config.yaml
d_model: 256
d_shared_expert: 0
balance_loss: 0.0192
optimizer: "soap_variant"
lr: 0.00583
beta2: 0.98
batch_tokens: 131072
Below are experts of layer 4 (counted from 0) of a mixture-of-experts language model. Rows are named router (the router's row for the expert), gate (a neuron's input weights, with its number), up (a neuron's input weights, with its number), down (a neuron's output weights, with its number) and show model dimensions 0-255. Each number is 500 + 40 x the weight over its row's rms, rounded and kept within 0 to 999. Numbers have three digits each.
Before each expert's rows: a language model's description of what the expert responds to. This comes from a sample of Wikipedia text that the model never trained on.

# expert 9
Prepositions such as of, to, in, for, by and with after verbs or nouns, as in regard for, played by, presence of.
router:493494467462569494505408507560481478464555470569532473553536508524531441532496419502448521549609502493550505567492478523536481510547519502451586510397540567512507544478490564518474496489410535465510463504514463461477510428500503494508510495483482450540501505468560475472471482508497542511507512496486440566447487515440496406492456539482474486537509499545469487474444514523417600456438494546503436492475457583490444457517534501485487499447506510484532479562498524463470537464407502483503506451538541446497590488450481549506448522445529513516515524482473492494547533482589481521470542533488470553495450590569514542450546508549620518550519475478478458458521526484438510511520563531485497491465446516483551447565506499462581547488444582553480487521512501492485470546443466
gate0:548490489442489488479488486430523448526521544478471499501504526520484516512564460458516513513468466502549520428438518412501507475436526528441489517557473537548502480526494483503532529629539558519503498439397429518453438510535463482534528493544525548487501527500517536500525493506465429473474533414535548531490550443470544551514508507416576617541492490433543468540493522494523500517436553404499542528500543519483513473489491515398461492502471541572479536489433443486551470513517478463471542541513541566525487518562445506457515508518525493492491495547492504453519520525467441409445524547497521445441474595526503512493432470487588487467503518506419445458491520455472538523500471527476524495459490532497505469576555480435525449465569548486404513450547551440503511517505517
up0:604533449524502478448480498540445454501528527429513498525502503489513492534571486533491491495466541506452440525493484469525457518452526516556470514452499589528509495530535571435480506481467566537496542559508512501469521463535512494533486510499472523525445489433485526475487521478487488475464531547508468493403450428417519542514482578484520543521447558451481518510546539440539580470446542545499353542480467571480542450510489506452554507496441489457453541513467627527528474500564526440537428441449509484544552524426521434487534518455517444436430458510577444502522496530508447531442503482490566473451518535505475518507512467515487506532510557570461505467488474449506510577497472536499475485523527600500460511558542411565547553474466509521504471508504507481532506495472464
down0:436520551456476487573475493497559497483486621514452509556514456552527502503512528477537581559434519428535560397510504469466526511475552488450486490513455444495476528492418484492512510468475472522471561448531536466448506506488537467496476404489456514569488479475444497497507476524542524561521427464548537556566475478510506510500508464518482553497456513563518522535473404493507561477522551568490588550479450487487437447507516460514496521508464498499478506562589466521520506441548547494510436483431522553511587542532458468535495546494507427460536529485542534452527530541419526460449527479516485529490478516438425386442495459527508556537491501480509461511449573444424448496576513480511478511543507504440482530504446480514569459467487469486475498481471462525511577513502467
gate1:510479562528530542492518502472483513529488505497570518394493528508540570494546487442497491427493470448466506537460457490528448555487491489504478526547497540468480527448538573601458549500455470475507396548430553472495465387568536543479596488501489497496529453519510570535445542533448542482506499487470483465484462480417554452505545449450572483528495517517544516449475506532469467478532537453513462500496490557484490450510496482537486425493517498511506487469501427447477534529506492517499529485489469508482474495421490529488531514430451514520432469577527467586504448509609529449481544527503516499507434533496471483487522513508455500490489498524538632465520475450476496538568494389423535466464510488473499544499476426524474494556463522498466532626540529494545435489519490
up1:533493513401511519506523495480466484463553537483544475511525490469451414486493525570485443515468444499472510465420491539533528469500494527498523488489477518466490513498513483523432522524570507485529463478480447470542571453532531483471495452470415567477492517507490506430459445465462538489446493446510428451548467459535538590512518487404474528530530578498455484485497521507472466516590458417487488463439540490510514453510555468430531523486499550490483558446560500505434548500474407470478428498473587520459514518572564493482543454589440518506545519526493497511522442536555510520475450467429522462476483539561525461498439445472433473511421480482498521506526497477443488451521560483513508548488548441524527525500513567456551447565512600425450526446505477575499511469434503
down1:500495496564577455560498480495422491499387502556496509457452497497532516512487470496461474487521485542500456544497439487485522575529410460548526494562598392446503423518446494465526511458478488454589494533502503462508493491505444479592470489481551582444473471467456495568516501524438474449525573526425534524527509474557520485457468428541461486521556470530554495579494534528517499529489460563530454536556548537539539517491508473480553446518525489485501514524469471499453513439506467549534485454478566539540485485488539489552484428466520476542453459466473548504553513514394480511564493442471409499445487513483432539497548465466516523535544521481486526581503451534514492442535466517533502443485523546505540562389543476530478507509456527460479473496520509511457506524486418
gate2:582493481446521470498521456427438528497480426467451501521473446525528561496504489510457574503456464511488545478462521481599502562499466470482558465436473449500443446464503507506532432564515497482536448604421471487518532465513550477550458504480543442395485548508498549515506421493462487478476488542535432498448515506477462535486522504502469582462478539615504531475513518451523550510538559517455494474502477548553476510502436468463517496542509471479577501447522457454493538532451486540487483468526448472466437555515399479499550493517492528521478506461521542494485511516491513509499506527524476506490451461519461484538445569536478549589483480457502594539495427563474471574553464444484540469469533451518502458444570535504520526497430543418504530528564514409499530455471519
up2:525487508476517521490444527515471493520506529573432530479481455428517484477472497479579485455529482490477511590491486464473529436512471460500536452508469492492526483521507518416452478509535485502478523543463463498502453556486493517487490590560501580515492471584498507526492561527516559542532467446503459483438504527453513509500547444526448520498510388481585417389502546557439544535504401543490501493502504505502539500524511501438543503557507501498496540528444497537489493542456531441583418566528527504427449476464511484478471465552533457510498516532445456514527502512445490498558571526491551490550521475493471443510448518454492397505433560429505513562479513481460436538512457520522485509473568564478536534527518508559476514554488490440546478567450545492467520501554637
down2:490481552491503513451470476470553463448436470473460581554512450497492569462506458469522546603528516561483456499478562534499469493495461514431510518522581513550537524452508513548474514559557495500531448570413469509569534470455494451502503440492505507499484476514534416506536430543447476474499596493467445570489493529494522533530434545413514480472489498520529519502527534517466425546456522588470462556554492522449465447468513557468403490495495497538502495452485533404528472529503465409464571433544520473468479552518511516580499509549484510508447469517433539501538485463539494453532506483520503448534522518522488463518455498518469538486499465511516514457540529509545455471493496497557472506500501347529493501526579441448511547496520526480464512413442453494435496530468459
gate3:448473477489519513539491470481469530542487502533430459490483524498541513507560488440471462421519492429519478602479508463473441570449439516429522509546463462575540475589425446466568566513534477539533503558505480514459493546519466483531530475553493482503479468465514495463527494498481516458448440533475521492465432531508492572423504518494517466562512475433528558488505489427514489594465447581463506521503488505519432499548484504461545534525540442523585483531515549537514456486541498475502485526467539524462536438554493490523511542532469497471572488467590462465492390468556532477497532472547450518472426539527480489421542509567484465477491443544482445520446470544496511484529450464485479465469555543471523601543516523562516432479542507433443540447586519475470522505500460
up3:483497512491497491529467446504499518479548414490486518530490575558550541509476431514508489442586459409520587490486486558456517589522504531475494519548494539541518561538513515547494507487571444493444510488534494490505538516529542461512451442583489587430525503521526486455479439539462560510516481530482521495495426522552420497435501530467552506482508548412534552541510485483465506540574436520497521570509496501489394494519523427483484521491502456575504481576488526492433495499529444466513442548503470500508551487548433543515535557493432500485535439511534487459475506483468459447478483453567537434474388518516546495498496503475503449443542407456514443497526430579546514500462457495493516499486484516461497462539577520506520487484558429543467440464587490473515529495472478
down3:553555487476511478470533467506506492523514488487526525492518499475490503509489542527507417465448537534493437461526544485537490524539485453468466532536518515526437494463432455556422516483441457440526492466528441524559502497497476581497551623496523553475443502568526558516513503457556538545460576477507530541425586412447530548557497476434591505546519427545493435531431416462509451521498460460501494516532461520425531467500426543513536452515480493491467459472500518483538491421516433497515461504567489428521466495468521471454481554518556495470534412560557555515526489452525504551505537486492498540529494468491480495498477526479508505525477514471433515488499574480499485487508547553481465436578448450401593464573434528534498457460531494498500558441536519491490516456524521
gate4:469491454515449567523557518495476414582431505507511516532473507439512467517461524439486577510517472435414495570461498517557536530547585482487478478519489475509489556447555483450446500530466535473437470541457469478439524537512557512542505515546523437489509520575496504507499532469524493447577561421506473511427562513473505465406455487478482460487474542568519538507543573530417514527496483493548501547473470472526484537483541528556517515519531588461465512527545526519515490481467447526408518504481496487553453509468583469563495523493525449473445565492526547507451480531518488576536495465522448530430480474507514546544506407479553506489461542558510542441468519528470487571514502474482531446571555517490454504457573516490493483517407448468535549496583497468466485563526456
up4:560534428596514509516491482587488467519458512545555490504475486523453525525489459436407568566548480527598521524467498571546459488502503542579477460488544491464491502521493479484510466473536450482505497495500461507515460549578441519468526564538434469468479448494449507479558516471491500435558506479530501570500502498412479438509496459422495497547508540423493509538536513556553476526533464552489473631453581483459539569473424433456474466493518513489469551513466471495555556490530469475585554518459501484529445545501480429520533514439511557502522513506561501515500493457549456514450461442493515572470433533517536470523482534454457538516501467542492525444534493489595527501541473465506491528535492447499511468562550505504509518547578557525449537546475501475503435572504508
down4:559528504478526451483426536508504501463542483493470455507426408572488458547507485550480559534514511438516512504510503447479540481523545451506490454438463470490576362485501505541526527514559467549540453532448453504484445414455469492480451492513514553501534469431500578448544458466522550544463460502459566466548526520427518499549531570537464464453542536440511529505466474464515527444481451590533482584526429456486465446463546520498567460579499466458453528543511519475493492557475510449491445473541539513485478554478464481518511501491558506491533531483421460490489500490440512449532561475449408510487471548501573523428455429522502551570468470448505482549500495488548496529551499478471612551501430492519550475485520524530498490518521474496471527503488484514431485523489448

# expert 10
Digits after the first in multi-digit numbers, especially 0 and 9, as in 2016, 200,000 and 113°; also number words such as two, three, million.
router:514537440497583522490506509478498505509540512489501569414554484476529583511457473460504539500544564556476550457493475546456501500535480512540474525511492498505565428537503438463526530476484442505465483523526586561436510501516459478474454479547536511514507484506458494492537556533480497542492551574530513451478474493484470426490566500522454468399557507464538522559433453516499553438501535458461544527544452516514464547541520482406509506481441511429400519480498502517517493505470568545507469504412558499546464440480476485476481486521434483478517427501505553482466502510579412533517443537536477494505519560435545590539557471474532454569491472483453456426477471515525534506501510504497413520518477482579499522541517482536558563555537487439493440451430488584457486460552472
gate1:466537429410520540506598455437539502509559485461550566539498564509570393525482552504475548469396495493515437493488535558452483562435487490484468435525497496520474473471520552471501501559505444493546494537457504489541555401505530559465578531491462463535501474511447482467454467470508537507545498432520494514515496573531456528561493528510502506522482550483474452498503532525464450474482448476566446508499491518469488410520539532563586501540560460509432449475495539446483494502456470493485436499608503523515483560483544534472532565430496561479531458514530471513539416448518490486538571456484441529523503516579473504481485529470445486526584526444492528511533501506480532544510498536486509523572539527538467425480444518561488505537520498487535514534507544476443479521409486
up1:541555449439563559558597470453526501597533502523570580547492504448495452499523529490525490496385539509522472485483576532452524526437549459464488487497483527521526502479455519515483535555469479508509472490499483469514477386489529506503496522501522484591494531500463590510483501459506563521545524474520560526451478494480509520535430495550437475507514570506457395527444533478478482568471487540545442501528474517427466422461502503485546472489505477486506395464499537481489455482469453472455503508548539502473493613469555487454517462373465570443506492507488473524537446460521515535503561472504489543517577515566476522482520479481464523474534513417497507566476483525518487549533472478467499494555525475491480446594439500530525546523551482505545499506536515526463486537434430
down1:504517389438533537490592413512445522455497559445529505540452487485450455516437562501546450479433406516475499449492510506533513536463554452503501465549486488468540504499499467547450531530538463505558511447514488467554583455518523557485517565486512457549480572566462473480460499482445472512580475380436479527541532514477464479545473527433527506523517541465527518489522538527559506451477539480576544444414492488532578444518540484591516468538505501478517517502517475467498567592550535487523533541533508532578547448514514551455532546463423476515516481494484476490487510472511489498536554480522493512448465481496487526504514593521480506506460488473520469498531505474463473495598544542476446611472431444494513500460505505511501477511508448447580515482542516477454562532514511
gate2:475569548590574468471493472401575467458498499499559509548496511449460531417520488508491533427488512512550434536493499443519473474454467516422533487557488466498507470460505518551504483466527522540527515533559421442565611442525511429577536493433559540481509472496488506555452578547495442496507502531500500516482527486513521532517532554483415467480506499512518434485514534583561519534515544461479539509486501514560492426518556450551507506467499526520464555538441555472552597528516498503507504536420493460553563458558545526490475506562450462480476510487554483515452459540550476492470449495505535532474441437441478443523532514511540546541566559531476452508511523499449498551485540520468485510507457563479544526574498449503507448505527471443473408529544471493567499540500499
up2:465512509506421565481479511557503515488444446534443496484487511489575540512489525471479432532482507464495536591471548561546477467495531474522526559458511474540471547536520543492467547510428556516482510457458602551445427503495452598422449495556482566504521524530533513460528517444395559484485463458493451544542516622523505453519530475502557514510476495586514466489511441433450535544496478553500502513454480485443487510526498453467573525547557496472519471503572461524527436552580520498492504451499541554485557533476426505513501522494459485489538460463521502392568550448520520475558535516548495493511517527585476540449458484547498482511493553504484446462521473497512528507541540524505484557506517481480424452468538543475455561543532475539517552437495499481478423465444483
down2:582436522546485460503376548441550534425475519581573520515515485476506494451493465471470465556477489499472488463532460555498531471454491589556568484511453422480492527484494445524482486472440439524518547476526480539521563550417466474487535533426530476456492464434479464513460557458521547530453449455474506518482526466556513548509454472459551448522527495477401490563492505531469373514527568455516458499525548508522503518490515456546557565481489441513482498514534500422441446408463509492527539552506576487556493530501434532496498460495555548542482559489516519495459463584522533493584427485445491537459477524520514469520489559546506556509481513447458538566500507510490555503496518509548500448506457560535477456533491507470441467510501495477514490533466495485509558445482554
gate3:523509510474481526501563508470487522492499423520502550502506516493423479523492510514518540519594433472495501558492567491478565424479469437407588508402482464518461489508530572522502449528491481575531496521535435523506547489520451441465512513517503564485448489509447444512548447558549507444553497542549489486489548428480560522515379480508519527501457500510509497502508566585435562566509480563487551514574545544473568515438506544593500556459450566447514455578551503532492514503424498470571508580531561477493489548522493467507560512463445428474482513501506470525548511565534482490478556483491487505508517461530557544502553433476473398489500531496464496561490491448486534468463520491492494482483496488498471549580520476535506549508534493495456505506519489496537596528513536
up3:513523447470519534529482503489486500436511463440443532529492500459429456484535457558498502476483454568504452478518523421416491454460542487467548521462454508562390536496516469519459544558475473526468533408500492518481454576482468559507484472452470487506436533492530533456438517505471586434563523502500488498513482460564471526452428549547493504485467453521481493529483471420488464543448501559486475483481454471482569469550506451533446493543519493400552441532545559537457501535445496474537453511471521471490480549560498523441479485441397486525473509555497534470511429554508532538519498515458488467542538472578448543502456543463506473496562482514474617498517514481581491547441547511498478477476491482497528539501509454498481533578483581416487541527445497523530585516558501
down3:490410537484476511522504527480560505487453503536555487546493484507533537419490495516495548521539462459479531473555544392474482480535428526484426505597546493522529546462538488482540505434456487529445501452494482561490433445530485464506545500503423551591556464413484499498471451471475512555497537527419504472485452534492511528528437466494541545536500528461405472534485506554565497543498508507470536555483490527485508549550529467466501490517504487561487465468526500454416509522416523458517436433497523550410460492501525489438518494508491502490519468499419585526525575544466508428461478447532493529449548531543541455483519463460491535501482522510429460461575457449455559549499436546511470490514594516558541498492508483479482507595519516507486508512583432477442514444517498
gate4:563522450531515474468525494502480504473483563531542470533504539536486497555502524500459460501507432464466507499528559456507544447582496531487516480495529563512496475405506496442526499453522496507562493513506509579479495385542542566500491467538501484446515497471572515539394470614495526530518423501555549530566482517557520517553489429468485575509506552495441483438534506505472538612440567494533562466502468538479513486522490458475469527469537477456463592503424512488510449464478489462504513494558472515464535484515494467557494520489432518481490496516508521474498535497456539465488466520567428496492475509486558537459498506482551517445493460503574489494517515474505491540508554462537452578513530417465557488514430475404471530458498502525371452472564507462518597550509547
up4:432454567493432524493469547446495479592488425510457545482515473502532498461525448510505538557444534548496459453474417509491475571455495516490495516496526471463499469571497505560540506526475494523471492448484454464533453519473483502566468536447523492566498504505449508470542524404490512445475566537481476488448539513496491451459549586535491400473443467531565468495463511480512472462521395502426450563506493503517449501523524536494524497538479505530494422465537499555436542532508569548531468457460548484491519501467508515422494494517535470531451475546494517550491474546494454533510561518493531509462511478535431518516461504509503531564476558488431539502482528550460511422511432556487559452475505558541487561438575475574525489530490515492641524488423544556488456432549475
down4:469536533525591437446483414490388395477524484503525501456522473505507537536526471552532536508475589512462529480506494497581460444466512505456532579472508547494489488495485545527526451424466485493464514494454529487515554489528520548524448501502489429585472537537446482479552502408586535505519491569594480458519558505455519465461434436491489529441474533462579521447536476478448568545519529493486474494478476519547470530527481501493535527528475481479530536354467480572518551531457562540503507492483459594567482488472545557518404511498474511467480544500486502506520504484444471500549507504563523537556464496476486509477463530497461469445433560549558470511458445512463425518503478420477489469490501446489484534484484503540488500521530585518455511498516479538477505546509448
gate5:483472452422464488494500472457497542506471513474440458557520463517500481444428584448552460478526472524564431457508526453464539500516525525523454516435527508514493497531481483486438428555479541448461489492507516451476538531489517522486517540460523519516494540447457489494488503444517497468498488502510449472465537460465514528524515493486573506552512528472549425489480513478484504509559458499424521527441445484435502547537535518490546452519514515509490495435575475483569496526515530513429553458609556466468502473461461478630479492531491458497510519469561498477499527473476502481539493521511586531516550527555392541509415489463493524502457520493565566435508485509492497454478487485594512523494525592536486461450446505537473495543449503477485506472440643476614581493414460
up5:417490456460485506553424416446517505561494575462435532586490462563523394449462534502524461473552483513532423536454522486495541484571476543456459477494509546487463442536495512472464483508491472424432531475525516491458542542544548524545468532463537480477507542453479539461493535438500442438509506543489507481478590414493491532555513448451527475505487509504540425418475541451477527534538480514445520508473491486477464531546505505471518442551549550480427564484493442482567524522535570502466512492527543499485487493498507496517492519522491461498527549486531497428483511449485496464497470527503571499526490493502411570489485475419525543523492554533587534431558487563504453467489533512544526493500499602501548436475516499542498446517521452435532530500483557485596572508414506
down5:523503495505517535502580532524499557445521460482498517485481464505468499471409502517475536504548486519451505520522504438526543499466477539412473510512443509524503424481515566533506519448444501517468520532527579488510572578469580451450464519429497542456426527564505557505550499519571530518472532496605442460536491500477452491496466476451419481542507466483471436466485522453478499523472466496509465491553515566551565518473511505551532471451529485486545423456460524478505491463474451482514477481498519491497481454452481518546499550586569465524461548526521531521476509448586428585424475426479537461542481506428457507519521477604424447484519524547483522604524437479526496440461533471499491437498434489522526523491494588421507556500463469491502436490502468486525440444482462

# expert 13
Colons after infobox field names like Full name:, list dashes, table pipes, heading equals signs, and the articles a, an.
router:502488466552589398506481433570471444470526501510468477523489546522556503482504505514475446434520532418518465509507545467553445496460538510473504506566523504542467497502458464528512434492462473472569501488452514519554605467401507569528475537544450473492515549464520555460456498447502555530548531555568558481449496549521507541551494470484535483548430492507443465547550491478505426514544466551500448531556528558537537457561485483501470510523422430485461521501438448524487515534469487470457527507491486476511559508500532448429421555551512455487517505548527543532490397536544512382490524548555504501479448434469529529510493518433517540424486473498521586507511507461470495538480459456521570559457540504544531462503539452503469505491487493536417552501470473443518505511459522
gate1:555536505515450541515447474566497499460520489531463555505476504534532472501569524484537523489471476444589478514593538433475467427528595544562514511481527503480442483492528468511561417553532528491514542420472468515498503520499515514504459562468552507512535497498503518542526455537505432518418523480542537547569465482487451445466490521471519465503447525545484403562557487484471488521454552508443486535509556492491439551518480514465524450533495490508465442477500442517455450524472557530496484451497458497504522536479564503530579482441526518477513503523539525494455518520533484520519524446507527478532457522499575491528487565499496507489489467541455452392468495507409485467476514403548506488533525477536609457586479461438578516630544489479593460504474480502425516484443525
up1:566486530563511489517453477461493535456507606578576483480478522511457536505469519460446537499399508438443480514560450502449504523509538514473547508524395457532506501498499538542508514478500488533436579513483442425468462543545509456544558464504492479535588444449527498551533508480521517417489550506498541488501475503499475454551506465493486488470473504480509458434522512520535475445464476564521533450439513486453515460520476542443477467495532519549447499536505510523441459529470524510520505530471480514528426574534521503382596521503440510513490518444506537438603413532607454485528490554494574544576546507464478464497490534492538481522550482465507465498453512475452522481511472510499483509466550462523590473530536532507529507505551459495497501543396517516458441425464454
down1:469515515562443505572565511500490514503554463514493451571574479505538398456609497461475503446488507494525542499463433564516480502456517558505483535505441569465534487504506478448566516444456499471576434499436538529557472477507531472527481507470524461490538500512472564536520449569531488516537455510535455567516550500479475500437500495541492516500518502550505502496512486542587515517564544509510448501547470572582467483458546479478514491484508518517509469523576520482491501442559490523451400494474528480483519448521467480572491474518517481500508468527502476429504494429471553576542452577600461492487478509483573489480496519454418521539473583535461552512590494486488479513521502536462553542485501465466466511459519470516430476544484419468417441491538462393529528555500557
gate2:540562540507512500484525552509643507453531463470425547508484512548502506563438429477533464443487509542439477511442498524565523515497493561444534533538494506511500490471525502540521562535559520530434477388503510573536420502519471514514464431567488520510560520490450540475467537461449462479417536470491507448551469519550473501445505466541465520469477563488472463510487515517502509500500560409515509495441496436451488573523523527542505550470525474532457494478440553434533541556451493605478454494470528491447455441512572498499410498509484491572513467494525446514441538480459487552513523575532581481535518529558484463487519553516474482487598552482504541436481513543505514488468544492497481564473488508541441486517511542516468501460564457550507504500468452564550479492421505
up2:518431489499510504465503473540543486517587487477492569494567454540438500478541527506439477535525462491544399480466523451510517518518447477499576469533530476540518501473503454519535472480529542527515505511487580529559446519457472547552472536533534459549392586535468444528505492445470460491481588455451575530476514568540463495423525434570513438404510594514514493485470432475456489509435449525470482486527490478501535393541469544406511545491500504516481507479444494525482457481513525532478432511443612461479525534527507559504446500440554466522595522460509520498480499533457441468486521490479490451467514496479553462542520479498511431524530546471453505549514484482460528455469419472522514516482530463514525486539462510491532436520519495539534519597447523567491530475480442
down2:542494437508498495484519495427483617448468489521497463564449505509488427540533471459449488520507540489498465521500489522446534478469565536482458542479540553566511463535541508495602465452505503440478455524521465473439495513452533432526504488585559521465552466587541526465483489629476484530476521476493553541489522475498479492457569520578487543577494467450456531467480494492519518482498538433535532508514599492475480531441435489493520507478505530542488541440520464456518451437541510518486405499502486477471540555472458478519461475582475457516476482551547471485502573489464474469507459560512515532530516562547472541517430469442443473578543552496528527464531515491575475508523524591493495473508478537475523595495518496564463421509473519502489504460595558532522494528504582
gate3:538477536531541437498562550450460538459465565496529461459484512516475556528516512496486485500491559422517456476534513497472501563475481505536544512565542430557473500444458539517550469469511497441492536517523415485415561469491487545582550504543495528445440480466513499460499521488521455520592485538574517515498431496507534451526526523502518496522520475445498512500426489515481543583535482531481459484554545509599503445531491574517429487481468492500459503439501528548473456453475487471480500494500476491547465543533456473459517453465484432518498467528558528567508432520484528517485540526460423497407533481436479562537484552463448483525392509567457480510534378518502515458502500463436528476482433482454454579491464528450557502489431448489527559538470447495469462463577544
up3:476531515528576521480533455404537488480454519441483427490451491536476496538469533501499451465529452440474450534500466472487533519503533571593534450528500450559446514459550507422535444498491482524460462467564474508516508468496442546525543406549449457522491609456514520454469508525557443568470510457499512497499390503510475550582519503483505460512509545459500525537465468444488486530500534528491484526564469547552452435557464470445437466490471531562484513491502510471556460533487506516425497526481459471509437530446452563449508475480517514534433480511551570582559495456542530445490512551525516437482514508479504442530536472491513517504487538463458513443532452523561467501502466514467521421513488432459478604556510551511594496501517464530523483567538424466532460466517514
down3:545492544574373465583536503582512421497579530473514521488491499474491469523492498483501529464520506517528523569525482504474410487511547477439520537476511473513534505525492495436516547476509417495588523479468555507495554551460544512468440499436579411444514496541434470500566463541478539499511577439461513477482512492461454486525440521486480541538555446517487513531516493543535514525507511565497557485495475494486500531458459522547441527521490537486443453519481570532481545490441495527523493574522433466529428491504548445445514548505456518493531498493471556436474494506545529504497469482536431549458505516470461538500477475507508505535550481442416464466537526481472441514523458452408427523543546479492547480478479494592460561500484560581450515515460577457556477496393507
gate4:508546531563572530514465547505409447515503452544477542495514554533471444478463494587448523501457501594521467454575576473362467520503536521521536525537449482470551507487482442572508439548487479556563435491484439495540515479565516546509501503478501494438510477458506551466471484488443514529492453475520502524564442539417511490470479482455546484519536492537501474446510458428490453446550443471439518528576473534446480450558525493466504437512491459489521467539496511546549536496520529457474546530492469522530562484532493460488538491474480513455423497428476490425533548498449487516459577467441489533565453527487529582483431551507524504458456550482506457514513491555557475533483513522482412459536479440456486439474501459510532497455535452445493545481464467529514471581470557
up4:497531468477483457383458518462536498534503592442575462525465470509513547520436532466518510489522511494429473529461450431561570508457463453535501492510518498505511539469531534450494461499482495452394516547544539504403501532497558568467549517504496519479496527519473459497454542474561522514532493477506528472483523510560528491552518451534468538449425524455466517450509437539500538508532510575539489505484455448600553465522470497514455542446419551517515525524500505549516452469491499526485511445466493477492508502528504547474552487504530454525492507533518501576457547460528518536544478532595551445509510523480612434549545452482488547548539457465487541522487467519469517490568453511507521546554418538490479553477525474461430578484473493482412455484477550443589501400473451
down4:555462513487464464432497485443536551439459477560498412453490502510475503574472534441484454524459475468532511498487420537487503505516449564490540524503514551510545432517507554479450524505478524483499583473478493528514573483486519473512465434466484507496557507585484512552525488525501499497506540491507490530494468406434502493449514461484491500496464500480542445475513537501492487485459494499450463470468558526448442514529445462567476516526558474496553446548510541539514508465487571488470507501496480488468397487368521539511498506516484527473509439445555523469463486433500483498477446429496505460516470468647431462512509563444535451469524477552596508447422484451606471453462446487462462521510522529562567489460547462484461425471501505621524489492453542513518516515461518
gate5:513482529564540526578463427482508456469510545539461505568485553510455567435503418491448466506495477533463481453533494458514477538465518529458486405489469539477510526567486537504487512522484545477443466538512553461452584523487528465493517486446531423496562418480494501464441490465446474510539536540466441503511500499499565492496522497467529544538555484524476403513454552508443479476545513495471503533488471486543513506501483508491456515514485444463466597571518478500518471555512525526520472437493537590543474476487497486463463430480512539505489549480595434487516514529547491538482515530487573441482461516489477504507438465587482501492519456403506405513513458416472470477446550403463549547459455507559527522466512495384513556593535489495439461479510514583470533493473520
up5:503449451516482490461427441440472463487487507479492433510449459498507497409492511517488543543539379522530483471530510541470468558531527491502418543518470483507510444511545524504434435525490556587557547560512488481482531552551497446530461481470566562536525520548513481507571520490503571446515573387527499527459509530394543506451458460516491501480556457513477514514516533497565479531460565492532428537510522560520481479512463513536530510548537446485526604489577537550504527479496489546509531489439529499504491476467435557508494528523510444494495586473411455536508504529597532514487497475514535465489448535471462551505457526505542551460545502494525535544430498557546485524458417469429568505505575521515519495476541563488475495541514514488451444546516517454502483417505501
down5:429524498505532496510566493484549536457523493499472498511508469554498500563496495478493588473542543511523476442506437559482488490478565571482521482445529545519440464511506510472520488477494555438499461503503524490584537467483497483493532501603456466543590498512500567500513524612531536542501502415539499539482416458561475471422527453592503499442503450515508466450567450570515555435544429496467415487473559475445506505415450477455491600534552567504502466552487537478486501488509544504521499534555541427511522514466564519425551467487521518578436511485452532547504470468531490505566469525548504528441548466494520533525488497505579513494501548484499519456566497617454474503506522546527419498509504546502503504515550468475443454477484501464498492537471523542520524543487433